config.yaml
d_expert: 320
activation: "squared_relu"
routed_scale: 1.0
norm_eps: 1e-05
beta2: 0.99
steps: 9764
dataset: "wikipedia_en"
Below are experts of layer 6 (counted from 0) of a mixture-of-experts language model. Rows are named router (the router's row for the expert), up (a neuron's input weights, with its number) and show model dimensions 96-191. Each number is 128 + 24 x the weight over its row's rms, rounded and kept within 0 to 255. Numbers have three digits each.
After each expert's rows: "mostly gets" lists some tokens that are sent to it at least half of the time; "gets" lists some tokens that make up at least twice as much of what it gets as of all text. This comes from a sample of Wikipedia text that the model never trained on. Tokens count by the router's weight.

# expert 16
router:155109103076135102104105095141121119091157143093155126101147097150123121142144138098192138085143114089110172131168119127126161135156126127153083118137147148111104139152073097127149104125123102122091141153116155117155102147111101090073132109113143096132137145142142147133157121153125146151
up9:148103124092173153123116124136148140143144147129162089092120076109136111063110146124126128108168109104096107159106131081096102107121083121110143134130153129122156103124096090129121114166166156082125152138177157089128101115091135096124143115114110171131144130148131124095126112121094105120
up10:131099179145142113089118141108125137118129146126109126116129144143164096119123083143110154110129159118136162132153128137136145117105135113130131151129170121139108121126101108144056131079152121152151115107122120152094162155147089156080109118138149119141147157122142129068133184129167163104
up11:141100160113109127181104128174171173122140095146100145122091177108171077135121128105077116097103169112139133109124120148104116115072127159141155163125139155140113141157111140157128138114131125107117144139127073109075172105144151155092130135140119112130161127104090147149112148131113161124
up12:137120121158166124113148140094138124178133067157094103159177120105140134134065136104140089073175131121147132131110093148158134144152160109150137157155145120103081117154157098142136129156109120150127150133094106123147127184151131106180105117114119109102095152142151114138170134125145122136
up13:128198124101100134114132108133170147089073127148109135142111159113130154130193144143078136130135154105124128095098140101149117083117138115101137124134111139140134114133155132105106144083133166148153138131130131133176128115158120166135142111148140184159135158112152146134119130091112126053
up14:119095109122136123124153111145120141105132060145117124144129116124188119109123115084126103123156140136129135116125140143110160115083135136113126188141146094119133143150131052111167147106143107119135168101123104136107144129123153146100168102144151129137106172160133091140166112151118182106
up15:191156141149129120105114143146123126127131109108146136110139142127153130106152104129114092099137138100132091147089117137149119096111071046097140147095124107157112141155086122122111128140181123139119137119199148143100137163109119150124169139180095131088142133131127129106180118132121134117
up16:127139112142111158122180125159107133159133132102134133125120144071142092137074152135094149136126124107076127114148119086146094134154101126143146148077170099183154144151106132152129152086149140144148161139122103120137124129155118125093111111114129104129150146131121120109127141169109098131
up17:103168117090173155145146094111156158135135087112138125179107139105143149134101087076129133107104118103119163161125140155105159123129131099159119183124151119131109127118116121117116106159155173159123165102166143093076109114153088134173096140133155093126115159134128151054135104127121139164
up18:127126094136183164116166152169145143130117116126113126114133146113127119103160126134179130101091125142087132171074109102097131158126140110117142142121149128121116078117147149114120166122140146141125188144158108132088100119142144106161151156154121115147160110169127107136117091159119151150
mostly gets: " a", " Best", " Your", " Outstanding", " A", " '"
gets: " a", " \"", " A", " the", "A", " The"

# expert 22
router:112146178125144093098123098153127127092125103139133109079151082136165122086161146104123120118107167109097148080115179135118112126135140105186156156096110151119169119119093122089124121135148138074106132160118092115121115146134120117142134093183150103093132137126180103131144126165135150127
up13:184129130121164170159090119138134134103165089118172145094101124154113101135134090123140087122148105132167154108153132115122135140126125137174136118083115135104106104145092130144120097071134133120118122131092154165114139175155090102108119164150110085157091135113104102134152134089153108147
up14:127155121133151115074177134137134084129101111105121174120149184130145171141151136120127108139154156111144119078123162118137113170141140084145102125155127131157138099155149126094097164151131142118131170156131137133107158110125142123109140141117157130165135117112124114134135114112132108155
up15:135147095169138126106164157164142079169124138089084120122144138139113165143128105123089095103113131135095133099161132142117125134162150107161111146097105096151142163168130140108149083124152132105118204121132111137116120117142110117130119145093113147134108177137131096151145136106109157149
up16:135120122092139140163119130160155130114102155140127119108150097127137135113111103140141160105128138130121101128075119122113106108119132118132099148126129086134113141111112142119112120072091132061161061144139141108172146127131142086123120091084108160103160106137141098060161098170150139175
up17:187095090095137125117110079165113150126147190083136153112156148141118076164122090093112138116127091141156102136094166111138152101133089173107157118131152102121123115141094095115102125136110113141136170115147157132131130150125089157111127115120107147107125143145142115060109115105117121128
up18:123102115153104107133084138126143145141152137113183142082125136129126126165122150121111105124145129134124105140134150146122166143168158118152064109133098073125109136131143133144108091140114139140124144090109110111114111110091145116102125117092137076141090110092117138114100183116082134148
up19:137140140102150120115067142171124107187114122108084140145118112119117101149112130105173105121132094134110131157113126135116116118137109111125125095124132114111101121168094101065140134156121100143131153091133153137106168165116129140143157157107135132145092115142123167092142127117131161080
up20:148134152108100088109133119127129124134098156084122121146133093151153114126121104181143148088162114156108137137142139144140172114162137142107125147119119068152111115119125104149132130090143112100112102127163184142118108129136132147119153130124128096152127177127094147087154145180151135157
up21:136184132120118123089164131121164111170089086086102118112122155132138147136164141071113086118154137167157128113164148188098114166165154131152135107111170129162110111180154108121165091120139099173190157148107122122128152116145098103115104121161139160115154118123113106131123105108128148125
up22:188136133111145103117132101143133135144127131083121129133132129114117141135114093060154134080170133135131168128133149131142174115127124095115106147090153092112139133157084099134109144096107094134175163131140184168130145155142084125126134134148119128109161137138131135104148103129121141108
mostly gets: " football", " basketball", " Jr", " science", " television", " software"
gets: " in", " (", " of", " from", " is", " football"

# expert 6
router:155125169101169103090126099153126145130153130092145133075136121135143116130132143111154108127126147140082149125122139167146163141130092118125125115142119124135114138148089166118128102106109097117105177154124136145173146131120098144117104105116136101081152146112127150084176131128131136115
up9:128145095136117113141119139114151109126102144103129154148105079136167111127129129138142110140096105147116067087127147132126131068142115110165146117131157159146156151096109133133174123130096197111126126117169103082109164130114143095095175123120153116124192131123105161106109142152130188119
up10:140147147094082125115102128130122139096143130134169113083109101141051115094145113149137102129096096129140132135144153092137092161129113098095123112102095164125111136088115100089129139121142171113119113144141139101131142134101141111093146124114114160096097118127144181117131093136147154126
up11:136140151188087137142155111150122136093163126167144123123091110117138100139107057087139116117131151144144151111140122103171140121121099146155099131155157114147109098095115101102092133141103126141150111165130133110174126158147135139162145173161146146127140101158157115114097132149115145132
up12:144115100131107109061171154129112117115153093118105149115109096120150122133117102134142142119138129138149159107131160169140126137129074147113146155098120111095141109129150098159108096139136139137178158126108121129136068121079134135150122151135153148145129114125141122131134102118109124130
up13:077109114096161137140127104142151112146125129083129109107150099143123108150132152103152114126159075117107107131154125097128140092182163088138103115137147125162166148094114125140082122118106166076109116149166101114094094118130159107136136111106136119174170137157117101148134121178087148156
up14:119141143116140087104146114116175104084157100139147158134113166127140160104149140129144142126113112096150106106168127144142116146126143130214128100140152112084130121143091124152129144150165108147094166162124135133147116136153112103124140118126182117114137121133118136144131125121093143140
up15:129119118168141139104093136117083144120162124131130102114192109191142110145146154110104101131148139142096076141101201142115156119142115136133115134129149104159127164100117107141157129110124136151127149140114093127103130148143122158150107159118100099130102122129139105155095126122161176110
up16:116144131142127098119123113121092176135137101105152132072132109137132175140137141125111130143153155111157122109108137174094113116140113110166151117136090130157164138106125137150123147159146128115107196117108158179153096118073104149127130143111118189111193110135125118128122092143158168159
up17:144119131146136162140163158141130157130176117139121115128119093122116137129101127089104145115133147144178107068137171110124158072125130106132160142138141169153116118157104110122124068120087151138136111124115185151176096135154145120146148114138136148139080116152123158096145136137122172141
up18:132144163102102138179122150161185158173092090127155112148148111098123110138099115088135129123159104100149156092064158062112123118150129101156159136095106139130122134127097122111113165091124171150110111123149111111095126150144126136113144112092133161132110107108130158140143108173154103150
mostly gets: " and", " &", " or", " nor", "featuring", "now"
gets: " and", ",", ";", " |", " or", " &"

# expert 5
router:150181079127130138122137124121110150125101173085138125113126154095151127136110158125097083090112120104074131119141159127159131096123157147119089120151135138141142107132112139100127110169138100133182175136128152145112090126135126154101132172109117155124192128107128117106138145133125150128
up9:111109138138145142166099132109181135159083117047145167105150128123133108118145115081104155140118094063110142106119112123173117142112129111139110141147141113188141131120135142118090134160147151138101139149111113105124121130107126150124116123168130105125131112102151131126130143115167094149
up10:127145147122077094133109157193132173123124085122160134110128149173098105156168129128123097138155157074113128117134110097116110109132151143140166111099124130100136128143114145149086131124096095149107138147132121143118129118106119109111092163142100126134107136129129151105123106143108148119
up11:132092090133133146089100146135144103123097145135128133136125097124122158127163099149153124146139196096080136111111151118152160145131149110172148161143136140112104107124122057127125137169121169116135143186129125155117113094097108106126070142145147089082136127149152147122131141103106181122
up12:152109121140116106169107099122167135139132147109135146178135064143130087138111123124154170121090129129124129106108172124106157142104120131097152116125093123154164105135083122140156117128116105117140170108114160135169155138138119131131127151121095125130120100125116149088115136129130121138
up13:107070111183099086140117128132127123188133139116118113116153092123080129146122141149141137116116131104099149137125127193120135067123144140081085088132144137118156146125144105129114085122117113129137107163154123155112174160116143109121133135107161161129134126154143114103124129112100131076
up14:141134141150142108146098049123191131100118140111122139125141149147174123091144125155163152123111138148132081128139114128134154140108147145190129125114111143125108098127105181086111146125128111130158127164122158114115160180124083097111151111110176127092120128130113092096097118137128123076
up15:158167116133127147133139063101146135091179117161116141095121097137138090136114079117166117142151119126093104086156176136098162090176164128114135119144120123161131099100126126140102064135131110142135161144120154154123185104147136131138083165126105103145122152145112110161115124127105108117
up16:130149124111134148139136127140073124093109129130132108110112152104159092087146135110128109089122132123091143170117136110141120101118125105142090103154157142126133077158139121134149091136145150102093165144133147132115151145165144143111131109120141146095181113113109178129165144096118162089
up17:138176126111128137174129115212135148113143099140132120145172130137086152130144118143133168119140124118146169130116114134141155146161114085120079156127098096140144122118108141124134105099122154105148109121107100124166109114121111135164140133203168113159142177175139155141108140143137148076
up18:144137157088156162140091125119118122122119137120114125143119095108178075087135134123134123128158100111104136110106117120128143136131119108146115138137153154109102137162129143147125144129161131085137114180147097092098123177083137187132157159144103154111128133153163098101127118164124131128
mostly gets: " MPC", " •", " %", "^", " UTC", " °"
gets: "|", "\n", "%", "-", "{", " ("

# expert 19
router:144093100148163123095107145109122122123101172124124131107124152113111104154121112117160134089078123096132150105117148125117111122124130123136099158159154130142155120128107094135151136123115150110176133148147119132129113140122134125080176137152156115147160123127166179133139096136162148140
up14:136098136164123127138109173131145162116134112148101164133141110121122150119142113129068121114139114142135108104134097084109168111109120130131121112132102141108088141112138054129132122143109157093138141149114121103159121144114126204146134090135108100126147126173172111116127161141115102125
up15:147115113130086160092198091135122130116106177073108147141119148179133150072162145104082112094139114113125099140102151134141156133105114141142119131097106135136148122101122127109136114153095121156196133137122180107103142121146100137136152174164129152115169136109122117097142139115116139179
up16:151135123112112132137143117115112137172094070138117143128145122129120116136089126111119128067159125057136167120166108158108182124116130152183144094086116124126121102137145136119161136131144112132138167150108111152115112131153112137103132118120140108117121171139125140126152118114150126138
up17:170162125099122155135133098170150145153135130103137115115143100164158053099136124099129112099148111118073133130098170126161166117164125103118124129102133113085134128169097110092124108143064125146143194191130136131157134162121123164126140111163159120098122141159167082080167143116102133112
up18:134119139127155091102102128114123162134104130129158157101150112143109136140154169149132147130119104139133149143151152102120117145116113129110093080117134092152101152129117104096138116093078103116121088126110192132147128148137139135095135127093134165126157150114172108123109124138142144099
up19:127138118162097098152082148136094127102128145090174118078123105095109110110120146101116111122139137121112151100149170134147107142151190126114115146122139145136142133157077140120106152133138126107112125137112100175132131074129117162124108152159097125102216157111109103127098123088139109132
up20:154085111146092127096119088151095127114136151116180112150191118151123079083143129149176148147106185115129116150137156159127113110155129122147140123120148102070158131152104094123139119090098135100149135136116126121120157122165137143106180155124155159115099132116121127105182135125110164113
up21:118133109103085162119122095145114115159121163120149131127095124121136067089125135123113143134146109144140165146128151114142145116161134127120160139136110116107159109160131118144124098131136138118159174181083110123103144104098119162136121150132161153031117134151160122088138146163130175095
up22:114139137104123165155054096130172143147156103164126121129192093112123139122099140090114086123130145108141111113139139133113145146158132113100095143125095136090122149153152111167161097116160151150082126131097142180156129120141138121112128079111140116118116151170108072145173170142096124147
up23:120187147097157114141130121118136120125156113083118131144114145086133129126146110112132090100135138095110154077105132054132118127151131113142109102133115110148117083141124163114136130140075145124133098150169095119100118141092148135134136145171107114117140149129181145160154092110156155161
mostly gets: " $", " number", " several", " £", " Type", " Episode"
gets: " 1", " 2", " 3", " $", " one", " two"

# expert 15
router:163160122100151132080134103160129121146147119128125162107107095141144113144139136105137085082156098147138128082098136125104147105138109081125134172124080118113102157136102125114138118133139117159148106174131163131169113173096145114130123124143109119107103163178180092124136117137109137125
up9:134159141099133117179131081087132142139129152129117156098120092152156124133136094150121118129168153139087105117155139126112100106116129147123146162138185135138140131113109127110130122137105124135077137141148113082140120126151124121124092109158137091083160143150122154186129111099126122081
up10:161122153117106112120139123139118142119161138115147147101123118080162127108166125109119115103128157123092148105114175132191127106145117122160117102094180102127136109097120092101120145096129119120157159112134128132104150137137088126134131139197127080125161122104142139123166125120111129113
up11:140158107129123072098168144171109111162128167096120157145117174121125150147164119108129116113123125128077140114137177076137135099131172117135130118159145085152125103108139110120130100140103138143136159115116116128131121133126144165124170127184168127111134110115121197142124142148120111159
up12:136134123088158132154106131158109123091097147147144131120150125122123094122153113140180100141180148127127169132098102173125140194146087125138082146113100129170097127145136059117115162119158110121140163159131059105125101139117056180111134094164097113119125157128116126112157145091153124126
up13:151142138149150112112141124131119178112101122079104126098151147119144129050151123107106123097120127124079134124092128126154119150173108142120121145118164091128198131153112080074094130084116105110152143154135132130121130137164164152103149128158125114112139158109137136120137122111146133127
up14:135091106104128146154120113135116132094073118122089147116127163072103133130101111111121116133090152108051166114129171126134109152144194147153190129135150132152114150118122119144123115099126137128157105137118153131142080160120126115114147123106128128115189130149132127127145133134149114121
up15:134162148088115152142110128132155121116131107145177120120135122135110169124144124095130135103144162129123095151127148121112123090112137128130161088127142118116135123157084118108150115098152214099120143157144117149163148167115137127100135136195117080113111117165150088128211120120120113156
up16:144159157111112092163138128099187122092098116115132143111125108114119127109201081120162148132120130157136127114094105109156155146166144155120120090082134132090174116152112134116134120129114148119102150117161125122099180128157134169107146124126141104156127134153095130156138123121066110143
up17:143116092089128100127118136141114146135128106106147153139141116099126110111143163159138113125138141131110123130150103126105141160143153106117104158139100110126121082129140161150106078113133114093075124150076131178108144105130122142126119093160118138157157098110135130146116065161130150121
up18:153159124111108150079142150080139140134145149121120141100131145138094166159164127133137154129144163145130115155140109131114098089119091145156074133091158130095163108122111101130113145149125119128180136160097107120121108154121146114130164104122117167135187095138153143117100146165122116085
mostly gets: " original", " modern", " largest", " traditional", " previous", " Binomial"
gets: " the", " The", "The", " first", "19", " its"

# expert 1
router:123120118148154172145144090106107166137102138125103117115136138131170117087110156100144100085177160126119156124140146125117112111134157104156163152142113126105130163148099112123130161067111074146116139156141144129142138150127124111130164108125148106147109088112125138111133167141133120142
up9:163155113114076121121132105131099158142121139104183158081160070158124096112107137156085089125122144100117089083094110122129136097180151149135120149123144117147111132142087120087149128116117094107145116126115151150123126112139106182105146111142136143137111150179118071111126153108136143109
up10:123121110144150122108098152158131146150110119100150127157145140109134146139129108092086118114150141105131137169138124165107137171180086133137079130115153155131146176127132143140119139118152149105125139105117147106146143158143120118145108092132091150138169149107126086137183070137140131102
up11:140136144114061139176144117101108151141139156115156143138157103110107137091103110113101123116118089115162139096140136120094145130114098141101118098147108140135138093128146141141126117130131120112121144169121147130091144127139072161143101167138123048102100122126146077145169111106090122116
up12:155108080132136154088116134140128120129150133140167075162080092146155114115108151106116132143131126120141057093100112126150133103138116046139121106137176111126136129176102107117118142116103136174115110096121150134119119140126142139129123167140080172167107154193143150123134080123121132143
up13:137125118159169129125122104103108164126169130096135142152147164123126125117125160141125126086154097129152157112161116122154116100116091167136103111116100119122118144152130080121156137095144103126141148152108147132108167157108110116151077133144067101092109131160140116141119101080115139154
up14:135124139061088125164151118120165170105173120101153124165110153140083105097158128131122123128139095109139153136123113122095123110118109131129132124121127136139105119146092107057092135113148143134152167151115171137161130161103066174150137144113150079120128139167133141162190118095156129128
up15:140161153144138109069109153125127137148112117120117135105114134113118172118164131140136101100114132129143165116123072167110101106124155137124112114083137155073102148147152135115095114115175108145136134127116087147124155161116141127118106124116130108084156135113147083143146148121059114094
up16:150134115144113126161129101129112140086123118138153160100160098170084117089180144126111107125119134114114117120096132141163127158136128169146111151116141151103122119144134121131076139144139111081154112127165138145171143081127131143102179124125131139154101130154129073130147128106152143100
up17:110117136119142105080149156104118165143153103114101135127112151114158087144110081138121077134149155115123114138133121120131127134160135161133163145089125144114158165107134103107092138139122082130150143130137101111104138117105145128142098078144151130125133107127157111132107135114060151164
up18:126152165066125143126132148157163099128159123126152136098117099122131114134124088152134184132138122113131134139136151096127142164111060108095132088136150090100129156143121136128109151104131166147148088119123122110141136127149137127141112141145173093127143119095131146157103105114118152110
mostly gets: " students", " teams", " players", " vocals", " songs", " characters"
gets: "s", "es", "ers", "/", "ts", "rs"

# expert 13
router:185147131093140163104164118117129124093123132078096152142105121093153131113116095123124123143172143135119131131096109132134104085145137068143097123140139102098138160136123076114104116099111149142131161172139173092136140139133141128101149121164127133121132168129178137129138132134106114154
up9:136175092074151106130083105170140122126137147090143157111143115109118163098077120140142141101164157141103141114116113094148113146141077134104133127115141173167105112128110147128073098157127082090156156154138109125156121113119139124159141138125118154114084118143169118124129129131173083119
up10:117110154171171154142150136129158108151110120100116117103121129092108143156108133113077077111134155155082128129149134113152139176174104080134119148088162124079131111127124109121154178126155137134138170103137168131137116109135151143138140121156157140129148086160143172085103106142121135121
up11:123102107096161129116101126145145165171135151098130091136119103117133101144085125089102105137101094135095119125167129129145099098093134155120112166124131132128101079155109160159136176148119131133140127131109107171131141158114107160131181110166145082092140157105153128133127113113150090147
up12:144157151105154146165114143132149146114107135152137147106123124140174113108113145121147188128127099132104141124158175098139136143119086085168102109122142162121180160134133130089120171133154151062146075088117163136084134110137114124116110145124119107107148121096137164123101087137108125091
up13:111097132149137135121108112135175143128152124150146144143128094108148139121087144110124128124135127145129152146135141162106144133138131139120117105120151115098131095170132156154121162116187122119108127119141150143156143116148147099120097149132092109101096107094134108157112150158114132064
up14:159121155135183097151145133133085161126160089119144092112107132099121120121144149096093150126129145114144117137113177167184110124112138145140113132091110112164171049125109154149139101194145116090140138131126110155123099116130080129113134153100137147095152089121135162123128099116146119075
up15:146118135162146109077077142145114133142129124098101143135133148110115142150142145113129134109150133118090113150113118148082157133144143121088092158132149100128087111153104149126121127164129052127140106110111141143100109107147123120125126138160087122121149123145132160165127125140101136087
up16:120127097103090084114117159109158117084173095100135154121098154148160128131143142143114113108101089099128132126139169130155128135108122135126182137065169122177124113136113146179130150142166130121114108167167140132121128152100127152102111134161140125131108150140149127138126142123086114161
up17:134135126120162122117162120140100107149136146118163163113106149121114126139096116100082168123171145150133170146095143123105129143151132088166137106106114127144123107168122100098133128086123087103156149091158128126166107122127103149114116134166097106163137144126165129153164145120125121087
up18:137115111136143076090114146134139160118117121141182114132134163148120125095127121125098161110121118135124106133147135079147135146129111155151122102121163140107144131118120133114142148133118144083130102161146115140143170149140097137113164101150119102121149115163146143126160147080111147133
mostly gets: " re", " pre", "\n     ", " non", " self", " sub"
gets: "-", "\n", "\n\n", "|", " re", " co"

# expert 3
router:186150160154109132125104143130128133104102146123126165092152154143151121119146122138153144100143098134108163110127127096127178130107124120127146157094088132090124113151091116118109111155132083132095161156094082138166142154142120135143123136124104098105144133096153110108117117123114096139
up9:171142126107101109110140086188139128139161089148140127110156163101126146115113126157205146094152117140135127099105169142108124117166138116113135143127145112154140132141124103159187112117166142104134097122132137086114081090125137138179174122104107133135150177147112116127125113148110120120
up10:145117098153111109148172161191107130179087089141136135083134126095112133134107134130144123100131126123131146171159116145104104124143121081151141100155169132140110161148128094129118138120143105117116113174139139098128132172171146147101208138148112116124070129106129149162154087157118129175
up11:110129130128124112108135144135125153138152133134096115103160151128151090128098111147173140122106122142157149105108116093123109095082123112123132130132170118109121132143108106166127100129175132154140118133105092137163113137168119127188107144163095096152129176135132129114154118121162095121
up12:089103174114161127090132123115097119133137115139088137146129166104120164097101142107159125114133143123120187135138158120127123112133142152113112147152190063116137112085065108165096120091153073156160107123163150164150115133122148126106134120123108123147132124160121114137138146124105147169
up13:136142105109143109103141130152076177133092071116109116152111103122110143139127098142106151101144120121099089104139081167150175147112134118156127137121145147112146144123070165149108130119086156078190130150124127146134116133143144151084137157135146105135152179128139165120136146108155168148
up14:095107140141134124119136130130140161107124084158083135136129153079134184099168116106084120103079124115148116150102151126089130128100146137135142136105114131099148144157099079162121159153121123118141103181120164144171108119117142122132127151106140157194151136167144154151096133139081137149
up15:101147134111162072140153092162150151109161126109135090105160123140115144092107134088138155128137165122126113107112159137113145132147139143174123173097121130143144134127074081139141113128119141118129168182141115122140133112134097135164100102146147125161122163152121143176145108144100116115
up16:146141115122154137102128119129119135092104163120092162102121140090138175149121138139131143117127094089136178103144148154146087145167119102149039133123113107139120151132133082141126098146116125109151160108143150098127137111087120143096113147131134140107127124159167137116103118161163103123
up17:107149150086108075147113092135159139152159139067103103137144085114133141134095130129160130108118062112099114131100125157096154124134117130160160119139132108179091121141117134120089118110105121084107079135142116136099142131138107118101127169110131125144151207112133170127121137126144128182
up18:168123111131121141107123122140151121094136111119132090175153183088165123128075116136145136110157136080129187132132118112168131143097133151172132125124137121090106119136119142153122108115135104129125159126126106096136145111147117131135117149111094154102126125131143118083171131137114179114
mostly gets: " :", ":", " –", "–", "from"
gets: ":", " |", "–", ",", "'", " –"

# expert 10
router:148151150143184153128089096157135101145107180088107136140153114093138156142106126107153112107133155152127136106131103110126151128133116094117136156130138110116104140136126084128126138141111116170142145163126127146186135133131131105157143119160143119119146132124161150112130116104081124135
up18:125107136120151100150103154118114139152101133123125135148123103108148094069147100121160139118184122140103121104135135132122141135175138101170161116121112135158128144082119108117129128108125140128109168136140173137100160139094098154164109129115132151094126193102131161109122075140126149129
up19:136126121131135115128098116113104103117133147090142106124103154112130082133184117097131123121135138117095091112157117132161110115128107126179125113138176148145177151144126101080110116070146143129141167103126159144132123148153082182124160153108162139120142175130117149130128142122165114067
up20:119122129121098104129090142116158114110106132107133141156160158080147134177153141123106154125080118129127186167163119125118148135133151135102140191116117126130128113125119110143094071071122097127157141117147113146092134132114152073109133129136137149118142129109129147125097144125119101147
up21:128098148121167167087166130110102136142176075136152122149138115140100134105144155143152085122137162111109144157083089123162130100122137161148172136142098097138145107111139112173127154132118130142127134129095125119147140138099138141158115078106145088140120150141133147120127137126116148114
up22:107154167082129108134123167156152127152147153095114119140135137121091160140090103126138107113142113074150173130078130098135122138167141094080110126126122152147124138143104117110115105131133119138119136121123141144136127138128148138135101107144138128166164122146165118136109062126101124155
up23:146123159104130107133118142133077122092087126150160197119140115100118100118127125119156131130150159130130138137064133142128155111116117161159147119090150154129134163143141148134133129118129138113092113117187145136103119157084127140067198129092113166097151119112143127139109140129129124098
up24:131109094127096117122109157129130138123096133107092097154127110117150138149139134130156147111083074057150156085142129189143125110110101137135093116135154104104147144151126130160138170111148116084108127122121087139138127120117137142183122151140128097105120147166119124075090143112115124093
up25:125134084114116095112140079136137145131141132112122155112079085124117120127099112126115133106110120111114101134105133150134138116123072098108106142104111124154143125100124164118109110136159120139138171100133160099157133139141146111140170103121098136108152157148125078096131155161096126129
up26:142134113128125112123116103160136128084106160105133166134121123120102148072132120130168158117143141129163183121133110125138145131128106119079146089155175122161136070158135138098131130115089105134112152130156131087101101150106145150149098100169150148160130155118162108107127135104133106147
up27:159152166124109090148146151088151110115099132131117121140108120138173143162090139129155144117098117130134083143171146118142130143138105158112140122136133106105113106129135126148131156135133130106126138113105126119123171151140113107118067157156117142140170166109122068132143154148086127124
mostly gets: " acc", " exc", " adj", " overl", " imp", "omp"
gets: " of", "=", " in", "In", "M", " acc"

# expert 14
router:138130106132113112151174082150149137120114141132143095146150144129153136117152118107122112115112131129114132110115159154140180068099131131140091181127198095097137109150084088064149140114083122120123141130114109106123147131120085141117139098208125148099133112143144110148144118138134183179
up9:135140114076133133138137120113152093151121136133141104075143068106164139154112093144092128132111157121124122122125191091155122109132117133170123138137131121155159105162095143159137091148131140131122151116122134123170102119079169128141153099119164107100134127158159115126162125164073160125
up10:127130141124119144080112162161087190121124130117137134124103145119169117144118158136141133125135111122138090145113114128173122150123129141118112139125129152112142112153126140120129142135133074104136119110118088128117150100124142141124102163130100109110112175085214166112137125120145094156
up11:131104166128095157146147125117149122143159126136136142127103103141125102134152077114119156103122105127127129100119120107116080149134162124123130147068112174120149168138134139099128147106104145149160095174165149123109140111129140132125107133139153143098140168130109113119099129114126142151
up12:155100123121151109119120080117099163134134159124167162095108134069103105159109084121095130136127123132126082118137116121119119128111100130161102104174158091135093102112086155085111138110098134094127150098147192145133104112166132155126155120138169092170129111084179124129142136120140118130
up13:128158137130096099111138124146154156147115123159154124131101115128152114156108144105148112125114138149140135105134177094117123114149153078110142153126122167130156152207083089128103109141113175110139114150136195134142074131116118139104184147100135117107102126144108128129147105125126152126
up14:146143125098139143122133130134161127120080098142167130131136134133145137103112108115135168131110140124152097171113155142139125112107162142164170166126112137110128122158119078163127134121141129073117107101118163152141112147157133105087110104110134134106094136090154099124160117139118126138
up15:125090151151160130119149142080168133136121120079138127133139118115092155093141090121139105116133121155096155130140170114161127120144169122114158108102123107146133150134118173121077126130108117142124125104142126107152105124152102126208113159140112143148171109125120138103142122134124142147
up16:126153182148167118130146159159136115125147123110109150122104142115100124162115112121125174097117126114078122164169133135199123112128100134113149098127127194102124160109108098190130132132149148101199148110134172105139149133110186110158152122114121146157100147117118136070163127172095139113
up17:121123103155153135140133140150071121130114133089144151150072125136113190108114125111127152128169125136144129121098152142103127117150113098132117163098122091116105137148096096133137161125116107131143136097155138130133137169132149130172172090127138095165107120168131137113088115119080139136
up18:138144111062106106151123114084126106144101130136139131120154142116154133088162132145104147111107107114127085088134176143133131133125139131176114135128139124112158164109138102089154118125098150108143106129107118123143145118047151113126163111134143109146154111200143153131103090145106166117
mostly gets: " they", " when", " he", " which", " where", " who"
gets: ",", " that", " he", " which", " it", " who"

# expert 4
router:196115121098146135113132117162105158167129114088125111097159111112127108138097124155143091082160139126102119132129100147104168139193096139166127181128159118107109128122104125156096175141131087123153171181149113110097126192134127163134146121121135128124104153151178117113145106149130128134
up9:122174128127110081097128098106122145111124152134128140103096137141106107079140151133123143139128186097150128141101127128181161085148112073112126106146114086109125155108141100097115129081110167173101097110105135084115111137137095106133141108143143153160136086095129127155110140134151112077
up10:107125117114108124130139099192140126107124169084098142129171178102125083132131116145164142133103122110166138120131145141142148094137084142084146108136098151151129121134080114116087123067098130124129133132101146128120156120153135155151137160155138147137142162085143131123142115094130139148
up11:121138145119095118141157153158126074135122121134156149133112134099125154120125138140162152083120150120138138104091180123147152127145109124097125107116119127182127111124126149122073150125064099099153072146102067094136092132138095144151145106141103115155111150083107139091102140121139139137
up12:109141113116147117144143158170127137121181124113147180165163096106113141147147153146168090097115123123190128115161158093159096117101185133115122158123154111069161111140083105157107075135102108117127114151083159152135157134152115120159125083166122108174116116146115130109113086143089116102
up13:137118093131172133126102093104129107085133194077117135146170149132134116123104130134134168111139097110115140113141140134118139113174120077105125072084112104106136094151125128134137055102150136093132132113079137127169141123105121136070098146166135162102122140144135152097101140134140129134
up14:096142119128130119137137171153138156106174104116109127161104108117106114117129120121141190131110140112134117088164134154138117139100150127077143174102171116110148120128115134149106127128107123062137087155126141117136111148130162105157135117117173135090120154159126152121162136146149119127
up15:131166137179080149146120136120125129105117128148126112093113124132158125128115127116124108134063115118155100103107138113112156135106168099151136163141099110129170164120127105134156130173091124150119142142138109119147171154102127118139101164159073076144132137138129121120129070111099117138
up16:169129107125140140150068153114149127101082111133152134119116105103103110104147109094104126153088138152140127085123119157112125144105120132113120161100136099136098138109128138130136117120117107136170093160164115152135155131115116187174161108123103150140116098097121147108130138108121134113
up17:150136157091122135135132091153128121144174143115128143114161086113153187084106152129136135111165090122135155122101143160134187097158098127124132115162131124123149133136110141119130139133155104092141114165131102130147094133124111119119149133155110119147200123171112122121137135157119170110
up18:145127173152141118088163143165149128115100161104137141099086141115105139101142132136117141153140199096148136178083144126148125089137098098144110101145121111101178114174136086152125135082124132102134115133107141132158135136103100114120172129152084131102140089107106126119140126137136124116
mostly gets: "]", " Synonyms", ")", " Starring", "\"", "loan"
gets: ")", " |", "\"", "]", " 4", " 5"